{
  "n_layer": 9,
  "d_model": 224,
  "n_experts": 12,
  "experts_per_token": 1,
  "d_expert": 160,
  "d_shared_expert": 320,
  "activation": "swiglu",
  "moe_layers": [0, 1, 2, 3, 4, 5, 6, 7, 8],
  "router_score": "sigmoid",
  "normalize_top_k": false,
  "routed_scale": 2.0,
  "balance_loss": 0.000257,
  "balance_bias": true,
  "router_bias": true,
  "init_std_router": 0.0151,
  "lr_router": 0.000413,
  "vocab_size": 18464,
  "norm": "rmsnorm",
  "norm_eps": 1e-05,
  "tie_embeddings": false,
  "optimizer": "adam_variant",
  "lr": 0.00167,
  "beta1": 0.9,
  "batch_tokens": 65536,
  "seq_len": 2048,
  "train_tokens": 370000000,
  "steps": 5646,
  "dataset": "wikipedia_en"
}
Below are experts of layer 4 (counted from 0) of a mixture-of-experts language model. Rows are named router (the router's row for the expert), gate (a neuron's input weights, with its number), up (a neuron's input weights, with its number), down (a neuron's output weights, with its number) and show model dimensions 128-159. Each number is 128 + 24 x the weight over its row's rms, rounded and kept within 0 to 255. Numbers have three digits each.
Before each expert's rows: a language model's description of what the expert responds to. This comes from a sample of Wikipedia text that the model never trained on.

# expert 3
What it handles: Capitalized word starts and middle pieces of foreign, especially Spanish, Portuguese and Romanian, names and titles in lists, e.g. de, Caetano, Viitorul, Expendables.
router:122123120088163140108118153111157101139143116090134094159149146098126110198136107109088109109116
gate0:166120158117124086129120124142134130125111151138116132160166133077127160117110150103146152132147
up0:137103157129119141133086075088109131113106138127089138128151096113106086114099110107141112148107
down0:115124135123145194143102126137121139169104121090163122112118104129153109133159125152161156130100
gate1:156156157111140134184130127139133141123151113158102158092130131168136145137125120121092128165148
up1:157123163110120109145107107135117166154071104131163115095139120151189147112126174125114143182163
down1:155152124133139152165109165110113149153114143108150114073162067162119105149111120123147180193165
gate2:130119126108132096121185203079088089140130123110153152136134132128126124111124127150117102057103
up2:140112103141105096159126176109131143133114119144180114123126111189128134143159141136138113118095
down2:150130128167139140107184183121115082095114108135103112089138090140139124095105148153121128124127
gate3:096111131138155164140071148095105128162104124111142131136140173117187126151167127135090126119126
up3:113105119132127130143147118123161150109103133146146124154119122156099124156133164084171151162103
down3:130124117082144115072135147147109108106142140103111131097150129126098183113086119156144163173113
gate4:105119143069115109120140161109132119117155144086172092100145144158170150132092107106101115108115
up4:142130105127100141140077083157108129154147146118128105117161087128096073106084129087161099129164
down4:137090103120136117116134120107179169123139177142172137133132124195134154126143136163146137127136
gate5:152110118134166137108113159131102111136105131123175172118156170126134080107151143133121121154143
up5:107165132115092151113137125095086131094112149134140139097107101132131130122111120132082116068121
down5:107143151096135117089132122137136134180140070096159113083130104093136155142170143083121135139133
gate6:110116173104134094126107116128130117131180088129118133142132142117157144130170110104137149092114
up6:100093184142096109124113125168136196118150164107129126148097128081140137079176098100111104107132
down6:096113121147143131126166107105101123089088131142160172066106136111126143161140126156137154120138
gate7:161141164159111096079106144141159116137118093136150134139113101091143110138133112090114109119111
up7:153118119173121177128155115122117104111158091167077189117133155148130109121115117092128135109133
down7:128139158064132114135122133135126084176094108092120116131152163115117133109162098106128147132137
gate8:129161086150159103108111139080154127118138132116140126121084123144125111154130118161101118116106
up8:126164137110125138165154120139130148141168195139122101076143142158087081201117145121128123170103
down8:109140148135110115121084137151121127115103113139135105151124115150077103105107135106070137142123
gate9:118128173156091134089136168168191138109103115090140117123139080162119102090148104120138116096110
up9:132139160152100136121116078074137114120120103123146106075130095084150164163122133108090115123136
down9:113103101119154148132132082141128103153121109138091103149105113145101133102127107096113148153118
gate10:139127150144138166099105144114144127161136142113089130129118121125124133139134126118132153092183
up10:112111113162111141134100149079131095154096121162130127138148122146110155161085126163123157109107
down10:142143173134147120163125148153151102120146131088137097129145157124181155126143146106158144116126
gate11:144152161155184114158137157081177121103161083139113145160140139143137084132105163127109138180178
up11:083087114127121133117145105144130101137144134149110169131116148076139150150122114130091129113118
down11:118091152133148144142126161118199120117181115156209113137103128146115117144107138133119135187098
gate12:118157160132182120152115107093140111124112105115144148164108095096178138116146117141123133118125
up12:173132078105127132182126141148164126129100142142143105144144152177131127134107137111174140122124
down12:129150166082126125154130133135105151148104113123105116123135145084109149139100085174111130157100
gate13:145128120121149124130106130150116120101145126128090153146151131132085100114119118165150150109134
up13:137149103107154123090134148128124165121151122106144126119123136098119107117067112130136133177136
down13:101102122147131141143200147117105102141105165123144131097123102135092107134133108120145147133146
gate14:135129135092155112161147106156171130179146196113120144128149149094140169147131122104125133089128
up14:079107127189111163170123120111082131117155056135128153140132106125112121120150126141131109138147
down14:127155170163126136164137138112103105097115119132160102137153199101128082132116166129146114138159
gate15:140144114074134173076122123102105127120145110086151127146139106093187135144133110136151134102141
up15:103111139115151117133126092119128144165128151139141136148128119130118164123138127139131103100125
down15:107128109162176106132116149178117061154134143121096115164144111105127149111168106107123116118108
gate16:121111141101106131128122090103128169142173163103121094116142093124162111126111105142149104154145
up16:140118079132129185121097131102122102125126106102114118106135134154173085141098132097129123138150
down16:122146139154129107158122146151085125116116072140115145136135086149124137096142158180128122137077
gate17:132136122100139143086120137089148100156164142093101138161126116098145125136118118161145120161116
up17:121112151097123149130140108186120103072088183102119108126122120123130112125070125135155138158141
down17:085122088132117138129112117144109146132111138148097079146090091180178131100150219129152101126114
gate18:125114116087120147144110087101145144135133111109112146117105155171133140125113110144132115110108
up18:107139186105133162125106129098132128192106163115123150132127121173122117162134130115119146148130
down18:130124125130102140114158115181133130141123074156172139154134143115110155157102107119140118120121
gate19:103122105098161116092121122098140107081169120125123118124148120108136155123127098098140105048151
up19:094118135161124114153142071114096141148131100135111106088072129130114131125143134097119140140170
down19:115163126138106099146128121119150135060086161095170150119138124150145134152123125131082149157157
gate20:162126174138124134131089132121144113101108138159139159137168126110110127106099132140087110123113
up20:119129125158122118147157152165136123147104169195138109096120103131111105119106139123089125123148
down20:096114102152174092093130130133154120160151121120120131154095125131165137149146113102139151160158
gate21:137082083124162180085143111132136111112133120127105128101107122117149116134133131090113153064125
up21:122132116158141156138131110130175103137123138142112142144126117102136119088114093129081137145131
down21:147137140131154106154099086147142132175120129141168139153147154114142170117143141122135142148130
gate22:133129171111162124158119146125138119099133161108139122148110102098147130139123118121155131130105
up22:129123108122091128121102143115181140088124157123130123150128107139178125137108123145152160115135
down22:129126154138093166133137108166146103091085080098075098135117132117159103160136123148169156131139
gate23:141130127145109076140154142140141159067125107116114168125127121134108146119128116119122116148174
up23:122111097136159132123098104128137141131101148128097130186091164121116141114101119137140123124117
down23:185124106156094123121112131142134138180134082119120107144115140144107104100125128133091072078117
gate24:115132150117123122091113204137124165116139113135095131115141122133115095115127076108136131132157
up24:126132126156125134112092141098142135128148157098141171091112117148079086160173098131155119127112
down24:109157185126131181152090129105091141090142172116161155123119127133175118097132152105161133123125
gate25:122127153134129160094090085125150131152126128118143097112136089112147144133158081128099133114143
up25:142123130100114124161189133168113144144074151145128151129141142121122163122121136141150151132161
down25:163129115130146123052130108143137173151149120149113116096142146122085112159109121137109108127127
gate26:161132114114137123101147069141127115164154092113096083126134179159093108152127139114082109115099
up26:163147121097089161119138155114151105147156131104115153138110134109112097130068130092114132169103
down26:151115081145136125104103163124149130136090144150151086078118145125133093166095154123172121136123
gate27:174139162131149124068166149101088155102124116124119135127093096108122114123162126115144161147080
up27:099109170163112094130121133149140146101125153126111080123111162135131160121119108120164130127142
down27:143067145114167140172112162106125115176131125152211128153112116106135144133153120082136114112089
gate28:152121145094126129107142094121141067124145107130149169078103093167144168144112129139136119109144
up28:127152140129121128117136130138157126117191144134107119140173097109145145092157127140094133140136
down28:129122165098141139119097168143098125135086149095183113100115098137101167182117152120157115123167
gate29:131125125112151173154156163150137095140139091105096065197112132119162132132127128092114134086104
up29:130121126123112142124097099157122151136162129147086152145103095104153122120057111112150123095112
down29:126155135134152145115123113082122157102141137090162160189120155129115134124175101100116149096132
gate30:139103087157141186111117160102084114162129124100130144064147110098126101121149130135124127107124
up30:157124115062144104147113116118121168137173124128133117137134162115153130109139134124092112094075
down30:085116080149120105099193146117145090102077116144105109130106121138141119142117172159112154142116
gate31:150137131131170158111143104097135128153132082136145120099131076135141138124139136149139103162145
up31:128118155141108097167171144158145117109141088147086136143134139121107133119173116129113090158104
down31:142108103138106148138083115139175098120111143166109164102097078122119130139121117137188122126118
gate32:113087119115133154114107090106097138122120110102152077099165134097155136166133136144123165105178
up32:113044153133102105147165148138129163115159108121137138107145093098136134153142147141118131158138
down32:141098136131129111116117127134134127117178145090150131130106137131155148155168138122140137090123
gate33:132179162145126089103187163119099156110121176149103191148120112172109103145125142111107140118173
up33:128117118129145139140166136079087128117162168137135151164137152112106142094155126117136114126107
down33:144127096096113145102130147081106177125171102126124085114114132118131138139109099114102119076150
gate34:165121132170137160117141147144109120103121105148101145124150087099132113127146155104113131130134
up34:134143121150147146106114164139124104146098124128118128112121095143124141116146111089071114156110
down34:122149106100164134163101121130138115107121106109174148140136145157160152125118122130161097143111
gate35:107135137073129087139143135137102147169200162079137137146143143128166107136130151149128115147131
up35:158111135164188155090084122146165132107142104144114147106120128132131123127117118126135105154076
down35:182079133133078148106141127125132138122122112144064133104132124103129130140130131111142147166142
gate36:118093118116094123156183166153098180108137097109106115175141179136123105150119142150148104102134
up36:113157104106102144131144116157101084086111148105103138121087127137123149162112079158123154163162
down36:099115107146130123108157189109104116121117127114130122146103098125109154149137068179171124112100
gate37:128141117109146119102157127103173104131130162118120148118148170149146140161105081129152143102090
up37:094137114085125117117160138127150112132162157079110115122164159152172126126110120128168131113123
down37:126163098129122132115106114143161098161130120134130161155173107098137149108125148144128176121088
gate38:169126151149117140111100124084100130109136101123132169182149126127111128131126162145125149089112
up38:161097100105093129127072100127094151093109148123152137115113136110116122097135145100158125144118
down38:160118132091149164141107105123093130144123166095108123118151154126138104124118117151107117133126

# expert 7
What it handles: Coordinating words and, or, but, the word as, and subject pronouns he and she, plus pieces of personal names like Mc, -H.
router:134153137073168131144147115123112155098112115092113087136115157132166093152114148152138126171172
gate33:148107139129138117124134087152149158094142110112123103117108103107123140169109112108137157145143
up33:107127159102096107119093121125136132118145117120077177099095143117113138098140078149148140137098
down33:104195089082152109142162117124088124131160097156099152140118111121093113094146111102144161166160
gate34:129146146102146107130135136085153136091181128145167119161138113141157112130078116166083147089085
up34:138123108139133100131139123077143096097109080102170171134116100099126154168129151073133129120103
down34:119124117138150086184097112150118109135106138109119117145125168149178080128153147107140087141128
gate35:117084105134140128110145134090134123153136109091161156124100125125122109143137130148108091087116
up35:126123088157116144119137147100128130071146148147132181129133155157100132170104124119127129105148
down35:096133133118111157134129173191078170158134125105099115114143147084108128119108092116162135132089
gate36:131137137118143075136132130115112099157135180133101091119154207153120100175151127123144156136128
up36:124113141099157095117126109123139149149125121106128116121158157162135156138120111138139111119148
down36:143132092119137192124101115153131141134114140110102200112149096125101110109147178159132157128161
gate37:169136162128097113115113145082110138134092138125148140175124125164136115152098111132149119154147
up37:128103131146122122151146128159182174099145125115089148135100115133181114121166161130129118147143
down37:112138101112134106084164148133151104143137090117112124153146118125127126127130155101132095111144
gate38:139114104106170124144102112106139146146128121133118129129138188137113127094104165104124136114158
up38:130126100143109135122110143110190161127128108107106100114140141121105077163128125111143101156142
down38:138156132123099133147163139103113106083154151195136128111126113114132131151164134135139161147136
gate39:103150088172130173126152132142130152141086114109098155124094153128125125145107119128123146114143
up39:198108114123138156125133128156148106124145097085177148144163156085116159125099127096154164115102
down39:102129140115093125139139137098115133157126129155155132147124143190093093144148156167141113098138
gate40:185147177084158124096131140110134104157148136082129124152110165092159169149154085136139130123126
up40:162158143111122113129159129117080077100140119135099147158099141164079121111122150158120111147133
down40:153108113091131106129127115139165118143130130137136146162134147114079106166121119136106154125116
gate41:115100180134175082116129143099102132128115113101143155123129132103158126146117149085156167120119
up41:075136187098163126127125134120082146140134148125055161132118149088176117119108133107124155129135
down41:123150129148150162132138129097129092167065123167124142107158136094130117168191158100108110159133
gate42:081161146186107128130126151161135141156123119123112158127117105156139135115140171086114144127144
up42:114145132166115145114146119105116111110135099100133128112108078134130146106110095110155096111122
down42:109094144134132078135104124138152124103083104077123164143136109138129116117138105154133121122114
gate43:091124145114124131132144111146134163101126122117145110115147159126130145111169111070105144150159
up43:145141095110111145125134118180113165139132135129175140110130135078173112100121161103094099132140
down43:132157096133097115170149113107108101091143107157087164138142105142111148167188128103176109129131
gate44:131145173124125118129120156152158131152133117082086128130142093146090113138164155129117164140164
up44:108145117157145119136129174134127092132083140097161159160158119157113095153146139109112108130134
down44:105120142130118176157116166116148138141115162165139191109170102106099113156122128079080118105121
gate45:116100129110115147106150170140100116103150109078107113099126077158119149160150087135161087115142
up45:105142143078155130135121130106133114124136117115134101100139148081127100117110127132116125117114
down45:160123130098093109167121133121155126095125161093153121127087124151128131133156117166142109127162
gate46:153112159124123125131105118146123151127117163123120117134141099069161161124135121097154154136113
up46:112142152151150107126120100069167126126155103126120145116106107112109085139171112100107113116132
down46:108143134149152067136100105133096131082121079103111087108105131131171127147124126131150115092169
gate47:111132086146114140120114123121130122106131107104136111132146100111165131148109114166152105108094
up47:116138114099147107153144131089077107120183126193079113126076138122064112098135103089142161109155
down47:117137119120151151154181141114115143152119122096098118104088140113144089111109154145114114146122
gate48:123142086160117126087107120148099108154175165146102069138124148130116132087121130116127150116134
up48:126129122106084139101140148147119159093118132108090071115186138120159176100114088141120102124176
down48:158150122125103107104161120111130138114147136121153105109081133127094081159148106143154182102201
gate49:148133109114134156100119106116139128174066121153166138123113123091156109164129123167094127127123
up49:115160119132137133098122106112150122141106091143130129125106120119143131149140110168116112140123
down49:142132115127133138143145150097117114122093168113124159158157108140087103168134147105143115132105
gate50:149127113173096150123111138125127115125100122105093123122122119142084175166159151084165149149149
up50:151147126103143137113110139153177156154138141142139153130115105110136092140122128154133147109097
down50:112115143150134125151170123156106117135127076165112116106092156115113121152095110088145101145123
gate51:144136076118191125121119132122102112106130082147123160111111123131146158117094085127153151149137
up51:141103106127146122131130091127113158130156141084105137109102129153147132113126079168148143118179
down51:115094093147112096112126126127091096149138111155112161141102081111097124156147111123124151095145
gate52:116131197160132146141118118092133161092138104109154111133143102150083103138104156117118148133123
up52:146147115126133160116134143133162126118071133108147164146152125119143085152121136182088105136110
down52:120122073091108090077139141173118126144155168115175150123124143075160086167123157180128097109116
gate53:117121162124116139143153099128135139114085109111093119123150114146120115109100139088129157136110
up53:108160100171122091138114142092140101165128124107147118124088125117128124091108119097096163140109
down53:126077097111158146174103174128093140083142142139135133124109113125155126154135167154136094119125
gate54:119148146119160095151100096142116184108148127114138113136168094144135144113127147121109128126173
up54:112099144136161139116120138122088115136119166111111148124146108085091098137092081159145140102099
down54:122089113106139118097161054114124159135141152152152144146164106071160120132108127129143103161146
gate55:144138157155106174132136144080099152160117145111138155148120117153125124127155141122053130146130
up55:131151129119096149135138135138126140106135124116173122077132126172135099158155137146102134110121
down55:094132107138145117137153128098142140119200154140078085116102092103130145123114100118139159149151
gate56:149158137131150114132125099108139091131128082128134140130167155144123167116168177119150146169140
up56:169161157137136104141118115139118142154105139133159133101140192121121135107123100143106137137117
down56:122150107141110121132113130130117107093091088137152132120115130095120118152136135119111117098103
gate57:152144147132179124110135134115181136127169093031167156150121119118144148146118147145123114139081
up57:142124144171131121123132113110145148114116173134133140131104122166137095127138145138110144113136
down57:147135133072114158117128128123139128118165114146153095131153113125086168105122154124134100150143
gate58:128141103157090111141148151166160150143129113124141128165084159177100122129153157138137133130142
up58:121161129128140150142117135130143139092089098144084104152155132179084101102140126134126118142137
down58:106134144108136098101093157130131098066151097132138106140085111092067159108127117101165138124093
gate59:145095130101139175128101113091144134102114141111139178109118078052155077103099117105160153122111
up59:132157079190160129124109129097116140129103115105194137161123073150136116152126103083128113130078
down59:085118137117134131166176202162183165109104171121076129101101114148128137148125169114162154121097
gate60:143138126057121151156117126100106119116160129179143100117149154108165129095124129081098135098094
up60:098116158188146123121132153166137159083125153074125128117095103176080124153114116179137143099179
down60:115113157096121142128080150155146124119104117128123100141136130145149086109155140126096143134163
gate61:101117102127107110129121133152159124124149130116110117110129129094153100124142138139106111115133
up61:136136123130194158106124100096130124099116102119115161129148124126165135171106106136131140141121
down61:160106140129127100169123123089141148113136117153113118125134133187146055118134162159163107114126
gate62:133105181096149154101136171213107129196129104154152157129157140096125144112130146154136094132162
up62:161152119113152096125135130105142157137156151123153104147157135143071059148151162106114122128127
down62:105113121119135140111163096112161136117082118095152173111122118137136171132114091139111118124090
gate63:098092069049103107093099145118104152172113160121151137184142087147101123165124123120147096129120
up63:146115112138095144140146098116154128133111125119141064132157151137118143065137126112130151121133
down63:179129096130118112124121171127127148144122133141132129112113146126090129128155140156117151116075
gate64:166137099135147159126119146153134094133130109127118132163134191124130123130119145073133134126115
up64:105100104171114092125137108062164131155126143129143151097108095122117136143141131137146122140136
down64:085115111092100132111161145165089112134161113163094139118153134134197119133153106140098141117175
gate65:117104090090131127146121127121143163137138150149101112133115133141178157139163141156144140129140
up65:096135151110138126151109142072138181107153130115159111157107154096109124170130107135151099141117
down65:152130151157144110143123131131149144103122105133113148125138140126113100119137128117096133128165
gate66:140134132119094158099147133134086117111110138122153106091134060122119068162133127144084138121145
up66:090121181171135137112113141149067136153155134118079137107106123179123142196131128114177137124137
down66:142125112152134117088120113165070106109121162176112163138116109118116130164123102086127147109151
gate67:140134137078062149139141150179119156114103133130113156140176145151134165146172120117098138162142
up67:099100092143119114126146138141146158122167118162126091133098142058145138105107113160118134110176
down67:105105092157127106115149122168164153112183094137135135111106088094133140128138140192162091125138
gate68:140141124084145096141162129123126078131110086119140131166130150138099111172129129113128134129112
up68:170125109126152131131122107168148114111134129104185136114081133100143127070112157132147167144162
down68:086140115174078168104145154098171146165124101165111127132126103158127109171127129104120089132103
gate69:105100186131161107130099143084101188128141134127140135149150100120137121097142131121129126127124
up69:105136161094130145128127107161110129117199127102096116104147109112145137131165121181109105112168
down69:170137124149137132164129122152157138105089091095147137146151100135123088090107148122093123138111
gate70:154117159164116199135111142111104155119114113144124150129146114081153069167170114133163145104104
up70:127132156124082160130138126124104118127149111151155120109158149149156099175107101140097134126140
down70:113110128147112123090170148143161096139118129156173143142092127110145162120152095164107118151146
gate71:120142091103185170126157136111161157158072104148143134160136104126186132130100164097106104174147
up71:159104114089102156159120164127123103123158119137135095090118164116146158074167135091144134141144
down71:083159101116112138129122135126131106106141160140112179097141091093100134120145148126109163186088

# expert 10
What it handles: Word pieces continuing a word, such as suffixes and hyphenated parts: smallpox, slump, call-up, Boat-billed, crossroads, plus short nouns like foot, bridge.
router:139117126134160128138116114122151100122128098126143139111106151104121078130134144092121187113132
gate22:127090124176131149139125104099099102120155143111097118151118089101123113082113126082144130143124
up22:110125122129136151122133153153107106118165141112112102125111111115127143118136096083082116063120
down22:135141114121132161142082144079129106110122159160111110154158122163117153137143152094151135125146
gate23:122148127121126129104110124093084104142093111143103129146136141081116121138136149142121175079163
up23:137147129107171186138134129147098128107128108117150113152146135118151090192125163173139117101124
down23:106080128153112100130100122170114127130130144110125116165114143139102189085148127129151134135128
gate24:117128134117108123137126135127076102101136085097130119140105090111164135134102098127116082159106
up24:170123137137136159140159116131167091138107150152097160161150187132135154145146194094127152086121
down24:113097092141137147123163106121112140103121142139125068121130131132121133121131120139158126115139
gate25:131136122110121143145114130129164169184105093143164129132122105138146120170094165159151131129162
up25:124105133169142143158107128108118085074142117150118142117114145118126143151104110125143167105108
down25:164147144113142124123105093082131136084154142141089170144095130122095083096149156122133134179118
gate26:087136189140155158113131090152147062143123099154154164102120153098144110091149178108119170113142
up26:100142127168125132165125126136089138147115142096091117143156082139143094143145177093151118145131
down26:149121141126123109124143110111126144181125167137146146169144119099176165068157142127089133094102
gate27:122129123149122169077101122114142113103131122078156093104147130135132130175159075151086090070138
up27:110096138125100062158160165161120141129157092115130142183145114099131140130099143147109124156139
down27:098114142120124155111146110117172102134176162153122136071122164076118076145138144116149127155131
gate28:173133093091156176123186126154171139188133138146097142118141159160108103157115107191187149132140
up28:129125112119099134102124156149132156106136113126114160157122128165163136152176152119152108141120
down28:106184069137147139122159168130120106124125077089105106081152179168150142137168119129129134092109
gate29:129156098122147176137137129119150152144108111161116107138109121139143099141101139135153093119194
up29:126170115139082151149122133123140128159154128106114118120118145093139085131097188088080099179148
down29:131120164157149123162112104163128098114143140120182135169108119137113127099155118168137077095096
gate30:124122127164141125136124145114129136155123124104180129125140167147175133133137169151077143076120
up30:112123139143155134134103099099127158138149140135112099147155101125113131132143169075106133124147
down30:135120181104132145137097174142142165117095124123147139142096117145138114074121136150106146126183
gate31:104162141168140139091150140119118136110085090154138115129145148157123085104134104072100125091149
up31:119091128110106121102102139135137129127120140080103138166111114100109149094153142170164114115111
down31:174133138163121116105177133146132100114114120163114098121139160108110105144093096106141126120141
gate32:136158130145148122105113150144152092156104110129121137119088183135136107142182092136110200121128
up32:152101102144101145122159152153092119105142136132134098153154102114122164103131158138143089124131
down32:157158140151143133119150144136153093107069098099133127127128168121110105113195100128133128132151
gate33:083115131130137146153141109129137112095108149178177144136135098125115152171100109141141097151130
up33:158075119165107162163125120116111145131121068137101112116122112122135119148118117154124139128121
down33:130141125097120170132151116130080092129147167136183183127169107090098124136077109138141145144112
gate34:165116116092130122156159096163134143132082135169097125119116136107121112109096141093111115138095
up34:110091129137103144126099138122107176185155147122095125133149123163128161149112107130085094125127
down34:132099097116074102147140140115108106113135111147139104104142132150120099092086155109168137101119
gate35:160121114141156131103122156119144138138128124103098113112152099131133133169103151134166140153098
up35:131119123070109152122134140127124155119069109156140150150151166132145117110136150127140136196122
down35:106092140152143108114117129097146137109088120118097148154078121116157137144151132129142124076149
gate36:122147143163154080118124105101136129111126036137146112110102125157150112146152173170149138122109
up36:111076117132137123138096168112141144145097165112126117100124117070121117123108114174128123099108
down36:148137099145097160152126156132122149128171135176150151166137130110100123097095142080150147141149
gate37:132124176125123125120139104129154119148113063153169141109116090105157136132164176128117060131141
up37:088101110133083129111143147129132116141139154148124147106114082150159149188157097131101117093112
down37:127092117152105110146145119118122205109107144150157133117126073117099110133186126121115111084154
gate38:106122106094140131089139107137142150109145149122123132119147147124118130177121121165132141102111
up38:105103153107125115091117131103128135173136113120163144113161131149129122138151142193128099148120
down38:102091136137133124135121078127132148088151104138147121128143137134125108123106143158153125105114
gate39:159127089126133155136087113064108138096125122130114094188151158118124162171100119151154138139085
up39:156096111135124138127088132108107137088102140104101122138146115156102098113155150124127156153131
down39:152164125133155109138158095130107141128183115123122125154117127129144137109106125124124169116158
gate40:168119118181139171122101124100139136131087122109116152135150180148138119155096159149163162153160
up40:178158151122151115147143160132149104167146186136119144136147091101128123164137143143144072164121
down40:141162141137163132159129174137141146145142120099098124120130150178127123166102160100118152105132
gate41:124121138111152125170144134142168135154140116119077159142132120087154119101117123121163179153126
up41:095106115117141116128159132174156179156133102117127148124119151140128109095151113172158197142122
down41:119127119145119159139162105055117126105155145116120112133068129141127121134124094122133109125120
gate42:089137118145124166142171143118133099125138129113128155156154145123160102160090115165138157119115
up42:067137106109104153098158142144131104093145144112096161091163125126128110123073081115151125141132
down42:106184138094112172139151170125126130136135174131133136114153106084139123128131173120154131177114
gate43:114096140082139099151089137135156139142136185139142156101136175100164077118122135173158155180133
up43:154117151171158082134147083123146088131125090145123092151127120122085151103153109082127087113096
down43:099156118118138135115091155141129180103143111095129134115116161119170108119114150115132131150071
gate44:163061139150180080124111101146116112132089121157116147184176122087134111136152148127124130095140
up44:133134111117136128077148129144135128123134145105131108070107064111127099150123125135124103156091
down44:120122136144095138134130133109127107136168116139114131126136148096127109131161085150114137158145
gate45:102086122143154101119130145092160158125143139103120114110138127157144125108188157080151173077072
up45:087106159141180148133133104128153085080139114127152119159112124079083132103131131152090149098122
down45:155122121184097132085100067122103125107110147158142144098133128129138155118130074098153111120114
gate46:121085099125151176120156145117137108089155098168111139091115145113125119134153167114108124161102
up46:129143142154118098123126139113141098135098140114119095191132115127114139122097133086114145146146
down46:118125087128171143125131148157106154129121113150124119132157158121166124149121096105112150142109
gate47:113113155110127132143124139125102126103126131107124104185140134106106114102105101119146124138163
up47:169121130127086134112143160119153161146123145164130151117134125135120154121135162132114120095119
down47:137110160168126149167105137126134163114162155130114118159149139100150090160133134139119184157171
gate48:109122122137126129125111115147090167102148130117121108139085148127085097147129148143145143141133
up48:119110108136141147162130103121090116147154159156140103128135169098108097130120121133163159123127
down48:170140113102090147091159167135142174109123102157151112110151123123106158125154115142139155102129
gate49:127133146146143123096093096154114107099229140082139103110121175140130136133072091124133097103135
up49:099138205154093129112139141143154155150132142099125076090111126096120145124142127101173124173136
down49:097097112110080130151144084153109156152128111128145142113101074133136136120100096142162126117150
gate50:147099122087131115112131126118125136142178119144150115110110097063160109102189132103128160062103
up50:127107155135130129110098136111143114121132122162084113146109148135116157134189142118147144109135
down50:130116112142148097101155131096118111101159088145108151135141088153133166138153107130117110127150
gate51:122140115100137125143123117088156140176093113104119142151164088129110099127133157124139176102110
up51:111069134102147131139124113120163117147114146144151109125129111108109083102141169124091117110136
down51:096154120128163084129151149145125107119151128092129115099124112165142123109141141157119077112147
gate52:119142133138159159179127167162127120134131130130124104106113129131146106173149156127110145085127
up52:146147148136098137077148091119072154110121151169174163090121131150103121081139127183117140123102
down52:142108154091132134150120100159127123080092118088124109154135131109146104124127140140118139167102
gate53:120103177116133125117133162113106156154127134156155129126101104116129109119182177095065143112139
up53:123142118121113120134134116122146106137134189085197114131091089097102106142125184084081127134128
down53:081116105086101152138073152111127102128105085178112127121127128145121164150127073122150105122095
gate54:113103119171142145121099094155145107064111113143150134134129102147112121124080101101098126108112
up54:137127126117128203167119122136164113156121142150164140125127147144135112121107161081143160118139
down54:132116152127164118137066109143103169093135115131149108125144088139138123135108144139098108136171
gate55:112130100166139140104133094152114117118141127109100097118145121111170172175114109139156151087124
up55:135106116133204151123122101142100132084142101126144131125130183120135126135147121114123170094080
down55:122123109145137092140126105117157109098166104102120115104122090135101108096115116096073113140137
gate56:117146143127120140110106094139072096097157131120145111141138113131133097149129070091122121105122
up56:142163175156145145076095103130140130139083139070122096144122179141123134134155135084090111115156
down56:145120120117157121106153129113084106142132132080135136134135162110161094093072127127125140122139
gate57:133100097096154158137099113096168137125141143120123107145131169095113106097089137086121147117160
up57:137100148138131092099113108091122154118133103121134131177112098084142153136129162161111113124102
down57:144183140163125144112142122141126120164122108139124081112112138107129133110134116082109110123136
gate58:127161098099144138069175132143123119145105153122107167106120136103155118143078144137138146136111
up58:131126121099133111138125143159118060137114121116141105150135160145121124155103067156152113095159
down58:167139092109193126153114156143076164163115175140111096136145128141135114145124129149141116142088
gate59:124097154149109154099177156098115109145110138150121140127108156094159090138100150122130118149140
up59:118154117152174140134083120122143149128083130102111129141115121127102131125102139121119100107116
down59:097113124129100086125152131097127148132143092149129168073118153155149089143157121143134053124083
gate60:104128157124147135130136120120139131144138137143175132146130134154127075090159114134083084114150
up60:149136102159103120151111123133146148116101166149106109115103136136108143106097134100117130155172
down60:148108105093161101134142109157166135172133121118125080129120092070128103134124109153134122112142